{"n_experts": 48, "balance_bias": true, "router_cosine_scale": 14.0, "optimizer": "muon_variant", "train_tokens": 751300000}
Below are experts of layer 5 (counted from 0) of a mixture-of-experts language model. Rows are named router (the router's row for the expert), gate (a neuron's input weights, with its number), up (a neuron's input weights, with its number), down (a neuron's output weights, with its number) and show model dimensions 0-127. Each number is 50 + 12 x the weight over its row's rms, rounded and kept within 0 to 99.
After each expert's rows: "mostly gets" lists some tokens that are sent to it at least half of the time. This comes from a sample of Wikipedia text that the model never trained on.

# expert 35
router:61 36 46 53 78 25 46 35 35 41 34 47 45 40 52 62 49 54 58 54 43 59 61 35 51 45 51 53 45 45 35 45 33 44 44 87 64 56 38 73 52 59 63 62 66 60 65 44 36 52 46 52 47 35 59 46 62 63 51 36 42 52 37 48 35 56 69 39 48 35 73 50 22 64 67 32 55 58 55 66 42 59 75 34 41 50 52 45 49 74 55 35 74 67 48 45 66 42 36 42 48 53 57 58 32 58 37 49 48 49 33 44 56 32 49 45 48 44 47 59 63 51 77 48 57 63 53 60
gate2:59 39 36 77 37 50 51 36 27 35 38 76 42 67 63 73 47 43 51 44 40 67 48 55 48 48 38 62 50 37 61 43 36 76 55 77 50 54 26 34 64 66 34 55 47 40 49 47 65 36 48 53 57 53 51 38 37 36 46 48 60 66 53 35 44 60 43 62 31 57 67 56 22 47 44 70 56 32 50 50 38 39 59 44 83 62 61 52 49 39 41 55 55 61 24 40 54 52 47 39 37 29 59 54 36 49 23 58 44 48 59 49 45 58 55 43 54 55 44 46 51 53 43 39 57 40 40 46
up2:37 51 49 53 32 72 59 61 49 58 49 33 44 48 34 40 52 40 46 51 39 34 39 39 34 38 50 30 63 61 53 24 48 68 54 49 44 49 44 39 41 46 48 52 45 75 60 49 73 46 52 38 41 49 63 75 37 44 35 39 46 35 25 40 32 43 39 49 46 57 76 46 44 42 54 53 58 66 46 41 57 50 52 39 36 34 35 63 67 59 28 54 46 43 62 39 50 72 66 29 41 47 61 39 37 53 53 40 52 48 50 31 52 52 47 54 28 45 43 56 74 62 37 28 53 20 52 29
down2:77 59 31 44 49 37 66 53 34 52 45 56 65 35 58 53 37 68 35 72 33 52 32 55 61 46 37 53 38 36 55 46 51 20 57 57 36 58 48 64 50 65 42 59 58 70 53 57 49 51 43 47 62 60 51 61 64 64 50 40 41 27 34 43 44 53 63 60 59 56 45 25 40 58 64 55 63 67 59 70 49 62 52 37 39 22 53 53 45 57 66 37 51 65 58 38 39 68 58 35 37 64 33 46 39 53 53 59 73 62 69 62 44 47 45 31 40 47 34 25 47 40 50 50 45 37 50 46
mostly gets: " without", " does", " continue", " despite", " did", " Despite"

# expert 3
router:45 33 56 56 64 45 63 60 52 76 49 61 31 52 43 58 66 37 56 48 56 59 45 49 45 46 54 49 43 64 18 39 25 54 57 42 72 38 37 49 31 54 50 38 33 44 51 26 41 65 55 66 49 27 40 33 57 35 41 49 49 46 38 42 31 40 58 28 65 29 63 27 35 45 62 53 48 60 58 62 34 53 74 58 53 57 35 55 52 56 52 36 41 49 56 42 66 64 59 84 39 43 60 43 46 36 52 55 65 41 53 32 64 39 45 42 41 55 56 62 57 68 44 39 47 55 44 68
gate3:33 58 64 43 54 45 70 70 45 39 33 71 40 22 45 50 40 39 38 39 50 46 54 56 47 26 61 38 38 57 48 51 33 29 49 58 60 43 41 48 37 35 42 60 48 59 41 44 54 46 50 59 58 53 53 38 53 46 45 67 36 44 63 51 28 55 45 27 72 69 66 60 38 56 54 54 51 49 45 46 56 38 61 55 48 37 31 49 58 31 49 66 28 36 49 58 56 60 75 49 30 37 43 53 47 62 25 61 42 54 46 70 58 35 51 66 24 54 41 63 54 56 14 43 43 45 36 40
up3:37 70 46 38 49 54 73 73 47 44 44 43 39 40 61 55 49 31 48 39 64 34 45 55 41 54 58 55 26 55 18 44 48 35 26 42 38 63 56 24 33 35 34 38 65 58 39 56 53 42 37 42 52 54 45 37 69 53 47 71 53 63 45 79 47 42 41 49 58 48 57 70 55 64 50 41 76 54 55 42 40 39 49 48 57 32 44 31 43 70 62 56 35 55 49 47 53 49 63 59 46 46 31 38 55 56 34 69 47 50 36 52 63 53 69 40 46 59 42 67 41 41 48 44 44 41 21 57
down3:37 42 60 33 43 62 16 53 63 32 65 46 50 48 44 53 44 22 49 52 55 43 45 46 61 40 52 47 67 47 58 30 51 39 62 36 46 53 66 39 60 48 65 38 61 35 58 48 58 49 65 43 38 50 32 55 39 42 32 66 49 49 37 29 70 45 37 44 48 61 60 46 67 63 39 54 58 62 44 71 48 51 66 38 70 52 39 49 65 55 62 63 40 59 75 36 41 39 54 56 58 52 71 48 62 40 81 39 38 59 61 33 43 68 49 44 50 58 58 47 63 69 79 48 68 48 38 56
mostly gets: " 11", " 23", " 12", " 13", " 19", " 29"

# expert 34
router:60 45 25 46 48 33 37 46 56 55 44 65 66 63 46 37 72 38 59 29 69 59 58 60 73 77 46 78 49 43 45 46 40 41 54 45 79 56 53 69 50 67 34 58 66 58 52 41 30 51 53 63 62 49 32 39 74 53 58 52 40 64 54 60 39 43 40 38 45 51 57 50 50 66 43 62 68 49 47 61 39 51 52 45 60 63 45 45 35 70 41 56 56 54 44 59 54 26 57 59 43 49 54 49 44 48 30 57 55 48 46 31 64 33 62 57 44 57 53 65 41 66 58 71 48 80 45 72
gate4:41 53 42 56 40 61 63 42 65 51 50 46 23 41 25 78 62 61 52 41 37 49 40 59 54 53 56 59 51 51 54 40 40 54 45 54 49 64 52 25 75 48 32 45 47 49 40 45 55 51 71 42 38 50 36 59 53 52 49 59 32 70 68 81 67 53 51 52 37 67 57 48 26 51 38 70 45 47 41 39 57 63 29 48 26 46 43 54 51 41 44 55 47 32 49 44 50 38 53 43 70 27 56 39 56 55 53 70 54 54 57 42 46 48 41 14 37 52 25 38 69 47 43 64 64 58 53 56
up4:44 61 69 54 59 51 52 60 62 65 40 71 20 59 71 50 59 48 76 37 56 69 51 49 44 64 40 41 38 53 58 58 55 54 50 58 43 73 56 59 38 42 40 37 75 57 48 40 64 46 59 59 38 58 63 36 53 39 62 64 49 43 50 49 57 32 41 57 69 44 66 34 38 44 53 34 66 67 43 52 30 53 49 52 13 35 59 61 59 49 54 54 44 55 58 26 60 62 60 50 47 27 30 58 48 47 45 78 51 52 37 44 48 70 54 36 56 38 46 49 24 44 58 54 52 38 31 53
down4:68 42 56 37 55 67 44 38 61 45 39 65 91 61 55 47 38 43 37 43 39 58 65 47 36 50 39 60 43 52 44 34 66 35 66 38 72 54 47 54 45 36 43 43 51 50 57 51 38 27 58 50 36 45 48 71 74 33 62 49 40 54 21 43 56 44 47 53 48 59 58 51 65 46 49 46 47 74 22 44 57 38 46 53 40 53 50 39 44 43 47 23 40 34 69 34 49 54 63 69 44 56 37 57 74 48 44 32 26 42 58 41 62 51 69 53 47 53 57 55 68 45 46 52 62 56 32 47
mostly gets: " ev", "Wh", " Ev", "erm", "rem", "enz"

# expert 15
router:75 51 47 42 78 32 38 25 43 42 55 44 42 36 37 51 61 46 27 52 65 55 41 51 68 69 42 39 55 42 45 59 44 71 62 58 47 45 49 68 57 49 49 56 60 65 63 29 35 55 51 57 65 40 54 49 63 52 51 52 42 59 45 54 48 42 56 36 71 41 46 44 40 68 68 61 51 50 66 43 29 50 61 66 33 43 50 47 48 61 43 44 56 52 40 56 53 29 46 66 67 40 44 60 37 54 31 62 66 57 35 34 57 38 43 42 28 47 32 83 59 67 65 59 53 82 51 50
gate4:44 56 13 51 50 62 40 34 46 65 56 42 51 49 50 57 58 57 55 43 44 43 42 55 38 48 36 35 35 40 56 36 51 56 48 51 37 82 62 55 66 39 51 60 49 46 70 39 62 68 50 47 49 58 49 46 36 54 32 32 60 69 64 51 66 43 52 53 25 67 37 54 38 54 57 51 48 50 38 80 59 60 65 65 59 45 42 54 35 49 51 56 85 45 60 47 56 50 47 72 43 55 22 53 34 62 51 62 51 46 64 52 62 41 66 63 46 41 65 40 67 37 47 37 51 60 71 29
up4:58 45 41 41 66 41 69 35 52 42 59 54 55 52 30 72 13 45 35 73 31 67 69 30 74 53 63 52 43 37 44 49 57 51 54 53 57 58 55 45 39 47 40 57 51 54 51 28 64 50 43 55 67 27 45 37 68 64 46 55 35 39 65 34 38 42 43 37 46 49 46 46 70 54 46 62 40 48 50 60 38 55 65 48 41 30 41 32 58 70 47 52 35 55 59 61 48 70 44 14 51 53 69 52 52 49 60 40 58 60 39 60 49 39 44 63 38 39 45 62 53 61 71 43 43 67 53 40
down4:47 41 44 46 57 59 49 62 50 33 30 46 22 60 72 66 56 65 64 37 64 42 28 66 47 59 26 46 42 38 54 42 24 56 45 23 24 50 58 53 67 55 43 42 33 63 45 41 59 63 39 56 62 43 50 56 39 39 62 42 63 47 52 62 48 35 51 44 51 44 42 60 46 62 44 46 67 54 54 44 45 37 54 37 25 68 44 66 54 27 42 55 42 56 45 45 48 53 57 51 46 56 38 70 51 36 69 55 73 64 62 49 38 62 77 62 36 59 50 29 35 62 70 50 55 47 41 42
mostly gets: " or", " and", " &", "including", " including", " particularly"

# expert 24
router:51 21 53 50 52 21 33 29 46 33 49 44 62 56 43 63 55 46 40 35 65 57 70 47 60 43 52 58 41 46 44 51 41 64 50 65 47 47 45 76 44 51 50 37 53 57 56 48 15 60 62 56 47 44 47 34 62 56 69 56 49 70 47 30 51 57 63 38 55 47 42 31 50 58 65 40 58 43 42 50 24 45 73 57 37 42 47 40 41 64 55 57 46 48 66 44 61 49 36 47 69 45 52 60 33 62 38 38 62 62 41 38 54 33 45 60 47 43 54 88 44 74 55 48 53 73 44 66
gate4:55 41 57 61 38 46 59 45 65 59 57 33 44 46 58 50 69 37 40 56 43 47 35 79 42 33 55 52 43 37 71 70 49 36 46 58 60 76 68 72 40 64 35 44 50 41 59 51 36 58 44 52 44 29 68 38 41 29 54 49 30 22 51 41 71 68 62 43 48 61 49 41 50 63 62 49 66 41 23 54 41 61 47 39 61 35 55 55 43 41 46 45 58 47 47 42 52 37 54 33 56 78 42 76 50 42 48 57 38 55 45 63 53 47 49 53 44 86 46 57 58 56 46 38 48 67 37 54
up4:65 53 55 58 27 60 27 63 50 70 59 40 38 46 70 56 54 40 49 58 37 51 32 44 46 51 32 32 69 52 53 70 51 26 52 63 65 64 56 59 48 58 43 44 35 49 37 52 21 46 40 64 36 47 56 10 40 47 63 36 64 52 56 33 61 52 58 53 62 60 44 50 46 65 32 65 45 34 43 41 62 62 59 49 68 39 34 70 52 47 38 50 41 42 62 51 55 33 63 61 44 57 59 36 57 43 47 68 41 48 28 61 61 46 44 56 43 59 54 39 39 70 55 55 34 34 32 52
down4:44 17 52 66 40 45 45 50 49 52 57 75 55 55 61 35 67 62 44 48 46 54 49 54 31 45 43 54 71 43 62 48 58 44 67 29 71 63 58 47 57 45 53 70 39 50 46 58 30 47 50 62 47 49 60 52 32 42 64 52 33 56 52 67 33 53 74 45 38 50 62 52 29 39 70 42 51 72 55 35 59 73 35 41 51 46 53 59 42 70 63 58 59 46 46 44 54 50 39 67 55 49 36 70 43 62 48 40 39 81 43 60 54 36 43 41 41 36 45 19 65 26 41 50 58 49 46 32
mostly gets: " titled", " :", " entitled", " called", "~"

# expert 25
router:75 34 65 48 44 45 30 60 61 59 36 44 40 43 44 36 60 44 42 26 51 59 68 39 30 55 64 48 51 42 32 63 58 55 56 56 96 53 36 51 49 45 48 58 32 42 59 56 44 51 52 53 37 39 48 50 65 65 60 44 32 34 76 54 55 37 53 25 57 49 54 44 57 64 41 52 54 41 52 43 44 45 72 37 45 62 29 32 59 63 58 49 65 70 60 61 60 49 54 63 48 45 32 57 54 44 55 29 47 44 33 42 57 54 50 47 51 49 45 80 38 76 62 48 40 68 51 60
gate4:49 55 55 61 47 53 55 59 32 43 36 34 52 62 39 27 60 25 67 41 49 46 58 47 41 77 41 36 59 38 43 37 42 31 48 52 67 26 51 48 44 63 64 59 49 60 34 55 64 29 48 60 32 44 45 36 64 50 47 60 38 64 48 46 49 53 60 47 41 58 47 41 30 63 45 60 56 41 18 53 24 55 55 44 52 51 63 57 56 45 38 28 62 51 36 78 41 35 67 54 44 64 32 57 29 48 60 24 68 47 52 41 46 59 45 22 50 39 52 53 54 64 53 42 48 65 42 52
up4:44 56 52 63 66 64 42 29 44 51 67 67 34 46 37 58 71 52 42 66 56 18 50 38 53 40 54 51 41 43 43 69 43 54 21 59 54 72 31 41 41 40 35 47 58 52 62 46 54 62 59 50 53 51 48 57 37 34 30 71 56 44 52 35 53 40 38 59 50 56 42 33 72 46 55 54 39 56 63 46 57 31 65 52 41 58 49 53 54 48 31 71 65 72 73 39 46 55 37 42 30 63 36 49 45 31 53 42 50 45 47 53 71 48 38 57 25 48 68 52 49 40 43 62 63 26 46 61
down4:49 58 59 48 36 51 34 43 51 62 20 44 50 44 53 46 56 47 30 51 51 49 35 63 63 57 45 60 54 40 45 61 44 48 77 44 45 46 46 33 60 47 60 49 68 56 38 60 45 50 49 49 94 33 44 45 41 50 48 45 41 38 35 50 53 37 72 54 39 55 32 63 34 57 17 68 61 51 29 51 60 60 51 37 58 52 29 64 48 59 42 50 70 47 43 55 42 59 41 50 38 45 59 38 75 39 64 32 63 35 40 38 44 49 70 46 47 42 39 61 82 63 44 50 48 70 57 40
mostly gets: " Ap", " ren", " −", " inv", " deb", " den"

# expert 19
router:54 48 60 61 52 44 49 24 46 62 31 46 28 28 46 47 60 48 30 35 40 67 59 51 60 45 40 61 51 50 49 30 34 48 80 63 79 36 51 70 28 36 46 42 34 47 59 53 45 48 68 54 60 44 59 36 58 46 57 53 36 42 55 26 26 44 55 44 65 42 59 48 51 49 61 58 69 69 52 57 45 63 53 69 51 59 38 41 36 58 43 41 53 31 62 71 55 57 48 54 50 54 56 61 31 63 64 44 56 50 31 26 71 42 36 49 48 49 43 52 75 69 51 61 62 61 48 50
gate8:53 61 44 21 61 52 33 38 63 44 21 47 42 44 44 38 64 35 55 30 56 55 67 56 52 48 57 59 50 52 47 59 60 40 41 37 61 42 54 53 37 50 58 40 38 62 57 53 58 44 37 70 71 59 57 60 49 45 66 65 45 64 42 71 43 50 49 68 29 60 49 57 67 55 36 46 51 64 43 40 63 47 46 67 47 28 37 44 29 56 38 70 56 49 51 51 42 45 43 56 45 33 60 36 28 32 30 33 45 39 61 36 29 55 64 54 53 78 44 35 47 83 52 68 56 54 35 53
up8:38 38 55 38 53 45 45 32 49 53 67 45 58 55 21 52 49 58 60 53 49 57 62 43 37 62 54 60 49 56 43 63 51 35 58 61 56 52 65 51 48 58 16 68 45 49 67 40 63 51 65 48 70 39 69 55 46 67 57 50 50 71 38 46 42 50 55 72 40 45 55 48 62 78 61 39 66 43 41 51 49 65 73 49 40 32 39 52 42 46 47 51 39 60 74 61 53 49 31 61 98 46 52 64 63 71 57 59 51 47 52 79 37 59 50 54 36 42 57 52 62 39 40 54 53 59 54 40
down8:48 61 62 61 40 17 29 53 38 40 42 56 64 46 51 49 47 72 31 71 48 39 62 78 62 39 54 48 38 32 24 49 46 35 31 39 44 66 22 50 65 63 38 65 68 68 63 33 54 73 58 58 45 51 48 28 62 54 55 33 40 34 31 45 57 51 55 53 28 46 41 39 44 42 46 59 51 44 66 47 60 51 56 51 53 39 45 55 42 55 50 47 42 41 54 44 41 43 43 57 38 46 54 44 43 74 53 31 63 64 38 63 52 37 37 55 50 46 39 34 39 42 44 53 72 62 54 31
mostly gets: " Votes", " %", " Billboard", " Candidate", " Pld", " Loss"

# expert 22
router:70 38 63 45 62 46 42 48 38 55 28 47 32 41 24 56 68 48 43 24 63 57 55 43 42 45 43 50 48 54 36 47 42 50 60 69 55 43 44 76 28 59 60 39 62 52 52 35 37 68 51 58 73 28 54 37 78 46 54 40 60 51 49 44 29 67 46 37 41 35 57 50 32 42 52 48 59 58 67 58 27 53 65 47 49 60 40 45 49 75 61 52 61 54 40 45 57 54 38 51 55 35 60 50 62 50 37 34 64 51 36 42 62 20 59 43 48 52 59 69 59 45 39 63 51 71 32 43
gate0:63 53 42 53 36 30 24 66 53 53 59 62 51 47 45 57 55 40 48 38 33 73 49 57 62 53 54 68 46 27 34 62 57 58 66 41 37 47 47 58 67 75 51 33 44 59 35 54 33 49 64 92 60 48 41 55 53 51 48 44 50 53 46 64 54 55 52 49 53 51 55 32 33 67 60 56 25 52 41 47 55 38 71 39 48 49 61 47 51 42 55 31 47 30 51 47 80 39 41 62 60 31 56 41 70 37 36 40 50 61 35 64 48 51 43 64 22 44 34 59 44 60 42 58 34 54 47 51
up0:27 43 49 62 59 67 69 40 79 73 35 62 46 50 47 55 48 54 59 65 63 35 48 46 37 57 50 43 57 58 54 42 54 51 53 55 66 42 52 37 55 27 58 61 46 52 54 34 64 65 57 23 38 41 57 30 47 42 49 57 56 69 45 32 44 47 39 37 53 73 60 42 66 41 47 44 74 51 49 49 36 41 33 63 66 53 51 37 49 59 38 49 51 73 46 42 14 63 56 48 36 70 38 49 49 41 52 62 37 50 61 43 60 43 45 43 64 65 48 63 58 47 51 53 93 47 53 48
down0:45 37 47 44 44 39 44 51 39 63 59 36 54 70 40 54 55 19 64 55 55 42 51 44 62 64 62 52 42 50 27 49 41 50 51 09 80 36 70 37 48 53 50 51 34 53 48 41 53 26 36 53 33 54 35 41 50 54 54 46 54 57 44 30 62 45 56 56 55 36 49 29 47 38 44 47 40 42 60 64 45 39 63 55 55 55 71 56 29 56 51 43 45 45 59 69 67 72 44 72 35 54 52 49 21 36 64 62 51 42 39 26 37 43 50 82 49 53 59 45 41 46 48 60 59 49 49 57
mostly gets: "In", "From", " In", " during", " in", "On"

# expert 21
router:53 53 61 53 49 41 42 37 44 33 36 42 37 40 39 62 48 63 50 29 76 50 78 30 69 68 48 56 49 49 45 56 56 51 47 54 85 49 33 42 56 40 45 36 34 55 52 37 48 53 48 48 54 38 50 42 57 58 56 53 29 68 45 61 49 50 72 41 39 56 71 34 64 60 46 47 74 44 47 33 26 44 64 58 41 60 46 51 24 56 45 38 70 56 42 53 70 36 48 43 47 58 70 57 34 49 36 28 56 52 23 44 50 26 53 47 29 55 54 45 41 58 43 43 39 67 47 59
gate2:57 38 33 46 32 35 49 67 45 32 68 51 91 48 30 65 61 63 54 49 67 51 62 39 41 49 49 44 55 47 47 45 55 57 59 42 33 24 59 72 32 39 68 36 57 69 70 48 31 41 39 45 56 34 48 59 50 41 51 51 47 67 42 40 59 51 54 33 46 38 44 39 52 39 38 54 35 19 44 43 43 50 45 35 38 57 72 30 27 48 40 39 37 52 57 30 60 60 36 55 64 50 34 38 49 45 39 48 50 58 72 47 53 49 48 60 49 60 46 55 62 53 63 51 34 64 53 64
up2:51 46 52 46 50 36 51 39 60 82 37 58 29 43 75 49 30 44 69 65 38 54 52 56 39 46 55 42 39 54 44 31 47 37 45 45 48 45 52 32 63 46 62 58 29 34 42 61 45 48 52 53 53 65 44 42 41 55 35 41 59 43 32 62 29 35 12 66 45 38 70 52 48 42 55 62 55 69 74 65 52 44 39 63 72 58 52 45 67 41 39 50 54 36 53 41 39 33 48 47 39 65 41 47 65 32 47 55 58 46 56 54 55 63 51 48 54 78 40 64 69 59 48 48 47 29 59 69
down2:46 43 29 51 63 63 35 49 46 49 57 45 18 54 49 23 47 55 35 53 45 59 64 54 59 67 54 45 46 62 42 47 31 40 41 48 99 61 50 38 58 50 42 58 60 40 42 49 47 60 40 52 47 47 76 53 33 34 57 37 52 51 37 72 61 48 67 50 61 54 57 38 60 45 51 40 56 75 37 46 52 37 51 49 46 43 44 51 36 61 51 44 22 45 49 53 52 35 50 54 44 67 62 55 52 63 45 39 57 38 37 66 40 42 32 55 47 58 35 55 45 51 30 56 56 53 54 55
mostly gets: " dis", " \"", " app", " un", " “", " App"

# expert 2
router:52 46 63 54 61 44 39 36 35 73 57 43 28 50 49 54 59 46 56 55 48 55 69 40 56 61 37 44 40 48 63 69 38 59 43 55 89 28 41 65 48 58 57 22 32 51 38 54 42 59 49 59 65 18 57 47 50 51 73 43 63 48 61 58 64 56 62 28 62 57 62 26 63 61 55 46 51 54 50 56 34 54 63 59 39 60 42 67 32 57 47 41 64 36 31 60 63 39 34 56 60 56 41 56 48 58 65 31 52 50 60 40 58 36 30 69 30 53 54 53 39 56 42 53 59 47 35 50
gate4:31 54 70 53 54 59 48 52 49 50 57 45 37 52 25 68 56 24 73 28 50 47 39 46 69 49 53 69 51 41 54 53 41 60 46 36 68 63 51 47 33 54 47 59 65 54 53 62 38 54 56 31 57 39 64 30 38 54 27 63 73 57 50 52 57 50 40 48 50 47 41 48 58 48 74 43 58 33 59 56 41 46 49 48 35 63 42 69 37 62 62 66 48 45 69 57 48 55 44 66 32 49 54 58 53 92 68 42 59 45 42 41 26 33 34 63 26 42 37 52 60 53 50 36 61 45 48 41
up4:31 56 53 30 64 59 38 64 44 48 40 44 27 61 29 73 41 54 45 54 32 45 56 59 45 50 26 49 30 44 53 38 33 58 47 47 52 55 47 52 29 59 41 65 65 49 49 40 70 34 66 33 43 34 44 10 31 40 66 28 32 49 33 50 43 51 39 68 57 45 37 60 43 31 59 46 50 46 57 72 70 51 62 41 38 69 42 61 42 53 55 48 43 44 62 67 45 47 55 46 52 59 53 50 51 49 32 64 55 52 66 33 28 48 48 62 43 59 58 39 60 58 65 58 54 39 38 40
down4:20 73 49 44 65 44 53 49 54 46 50 67 65 49 65 57 55 46 55 33 73 61 28 45 59 58 61 54 44 20 49 58 58 65 68 48 71 40 45 66 53 63 67 32 57 35 30 49 53 58 41 58 43 52 38 50 59 39 54 36 53 60 67 28 58 50 51 67 40 55 47 49 45 49 49 46 32 73 46 52 47 85 22 51 45 42 43 48 61 47 57 60 41 67 50 61 65 40 39 52 54 71 58 29 70 36 51 51 39 42 51 62 51 50 42 53 76 57 46 48 68 56 49 50 46 69 33 48
mostly gets: " inter", " pre", " Inter", " sub", " post", " multi"

# expert 45
router:45 40 60 67 56 22 28 43 44 51 48 55 56 35 24 61 83 48 50 24 68 58 73 43 64 58 32 73 49 36 40 46 36 56 62 65 61 48 45 67 34 61 66 35 38 55 68 42 44 47 67 59 51 57 68 51 65 51 72 54 42 54 59 49 38 58 36 34 55 47 51 48 51 59 73 44 62 58 42 57 28 46 75 36 38 45 43 41 49 65 47 50 64 44 65 43 60 37 38 68 47 47 53 51 39 48 49 34 57 53 56 42 67 35 44 41 43 51 51 67 66 48 51 44 55 69 42 59
gate3:65 32 50 44 54 65 56 36 32 58 72 41 65 70 60 43 46 40 43 36 48 60 31 45 66 42 45 39 72 47 41 40 40 56 61 63 39 52 34 45 31 13 56 51 52 54 59 50 64 42 59 46 61 47 38 47 64 58 52 45 36 44 73 47 45 38 42 30 66 62 47 47 69 48 72 35 43 51 73 33 64 42 48 50 42 57 46 51 79 51 45 40 63 52 59 45 59 49 40 49 25 63 38 34 57 40 71 62 29 63 51 52 51 58 53 36 40 66 71 67 47 53 66 58 54 38 46 40
up3:44 45 42 62 30 51 51 77 55 42 35 48 53 22 45 55 62 55 53 68 47 76 54 58 44 55 71 51 26 48 49 52 74 48 47 50 73 43 39 66 45 67 53 69 35 58 45 48 35 56 59 55 62 56 51 68 44 54 34 26 66 54 41 55 47 41 67 69 57 41 74 42 43 66 53 36 72 45 21 52 60 33 40 29 43 61 50 37 45 52 67 49 45 41 58 40 54 70 52 52 59 58 34 38 43 49 60 59 54 52 59 67 55 50 53 52 60 58 38 23 59 39 45 66 35 46 48 41
down3:56 54 48 37 52 67 54 29 50 50 51 39 33 66 48 47 51 34 33 64 50 37 34 50 38 70 50 41 74 35 52 52 40 62 56 43 72 53 60 60 45 32 59 31 43 31 21 53 51 40 48 40 57 33 42 30 24 59 46 56 47 69 42 62 52 46 49 49 59 54 61 41 67 40 55 79 28 50 54 40 51 34 58 53 51 53 45 36 39 31 45 44 46 63 42 63 50 42 49 22 61 63 52 50 44 46 54 79 42 76 57 57 52 37 61 65 48 56 75 62 39 41 39 59 59 43 30 42
mostly gets: " Robert", " William", " Michael", " Chris", " Kevin", " Steve"

# expert 44
router:54 36 63 50 59 52 45 50 46 54 24 63 46 39 47 73 58 49 61 36 62 65 40 28 67 68 41 56 52 36 24 28 49 56 44 83 63 38 37 69 53 57 62 41 48 46 62 56 43 64 44 66 71 29 57 56 61 34 66 43 51 61 42 57 47 36 61 37 58 58 73 31 42 59 56 45 68 56 61 50 46 40 67 46 49 62 54 52 55 78 60 30 59 55 48 37 66 48 56 49 33 44 47 69 39 62 58 55 54 54 52 47 61 30 53 66 51 46 34 49 42 77 43 50 32 50 55 56
gate0:66 65 63 42 47 44 61 76 65 50 56 61 62 44 35 56 52 29 36 52 46 54 45 24 41 57 30 47 50 49 77 47 41 48 60 55 53 41 54 42 34 43 44 47 59 69 14 53 72 41 58 40 51 66 44 51 47 55 53 67 45 66 58 42 38 40 40 66 44 60 65 67 42 48 65 49 48 42 70 62 51 38 63 35 25 47 58 46 70 54 58 44 45 66 40 63 36 64 64 62 69 58 36 48 48 52 53 38 68 74 31 40 43 64 53 57 21 42 42 53 43 57 53 64 67 47 47 50
up0:68 44 61 70 41 65 61 61 43 48 60 51 40 42 40 47 48 42 63 52 62 31 52 28 67 45 46 49 49 38 49 48 30 61 61 65 31 66 59 44 71 56 40 38 49 75 48 45 56 51 65 52 35 37 59 40 41 52 59 54 55 43 63 60 43 53 61 58 30 48 42 62 61 68 46 29 68 36 44 46 35 61 54 42 33 54 62 60 37 51 40 46 37 58 50 49 49 72 42 35 56 69 73 58 38 44 61 41 57 43 46 41 42 55 30 85 25 42 66 57 61 49 24 55 40 52 27 38
down0:55 50 52 34 48 37 46 40 52 31 63 44 59 65 49 51 51 59 60 31 61 44 46 30 50 71 38 58 57 52 49 41 26 25 60 60 51 27 43 51 27 41 44 57 55 50 55 39 55 74 52 48 60 42 51 42 37 51 54 66 81 63 54 44 72 60 41 49 71 47 46 54 52 36 43 55 50 50 53 32 46 45 41 61 24 57 54 27 63 54 25 43 36 43 67 54 42 78 38 33 47 52 64 38 60 64 60 47 36 33 40 65 36 65 53 30 51 29 72 55 52 60 56 39 48 42 51 35
mostly gets: " been", " was", " is", " has", " had", " are"

# expert 20
router:57 39 55 39 56 34 27 46 24 62 35 66 43 57 35 72 56 63 42 56 57 74 66 39 67 44 60 59 60 55 61 41 39 68 63 79 56 49 57 67 64 53 48 43 35 40 66 42 49 65 59 68 55 33 41 57 60 50 63 51 53 66 42 54 35 56 45 31 47 74 36 61 22 45 51 51 38 60 58 54 24 57 79 40 38 54 56 41 36 61 41 47 56 46 42 57 63 55 46 65 44 45 56 54 40 43 38 49 39 65 36 43 62 33 50 50 46 44 50 64 47 68 56 43 45 37 29 65
gate3:65 75 36 46 30 12 44 63 58 48 50 55 53 48 59 63 63 51 59 62 35 44 28 50 59 54 74 51 40 45 63 52 42 64 62 41 43 50 54 59 45 43 48 54 35 48 44 49 34 64 50 49 42 66 64 42 37 49 35 23 26 57 59 76 53 51 49 65 54 31 31 52 32 42 62 40 34 71 75 54 51 44 66 40 65 54 33 45 40 43 49 41 59 65 33 44 59 59 42 58 55 47 27 48 54 46 79 48 52 41 51 34 51 63 55 52 54 49 41 23 46 55 35 49 48 47 46 66
up3:55 55 71 57 43 60 47 38 57 45 52 39 73 53 38 60 48 59 63 61 48 57 53 43 63 39 54 13 56 46 68 43 50 51 53 28 71 34 62 52 38 25 50 47 58 51 54 42 55 47 28 44 42 24 77 48 47 64 57 49 43 42 58 76 57 61 69 42 58 28 43 69 36 41 59 19 37 61 51 57 50 64 59 46 30 46 54 64 56 55 46 35 37 73 52 51 46 43 33 46 46 65 51 64 52 51 63 59 52 47 76 51 30 54 50 63 38 54 55 48 48 29 52 55 43 63 50 68
down3:42 50 44 46 74 43 61 46 50 37 58 56 52 57 44 43 73 55 47 55 44 54 62 55 54 63 37 48 57 70 62 48 59 80 75 55 13 54 50 40 62 36 36 64 35 46 47 82 64 51 35 59 52 38 34 45 66 47 45 48 41 57 40 51 53 51 62 52 51 60 34 57 72 33 49 64 54 38 76 41 52 62 34 70 43 62 41 33 51 65 63 56 48 54 52 57 43 73 49 58 67 45 41 49 59 39 45 20 52 37 57 39 43 47 44 54 31 18 47 53 57 54 61 61 46 44 42 46
mostly gets: " where", " when", " However", " because", " what", " although"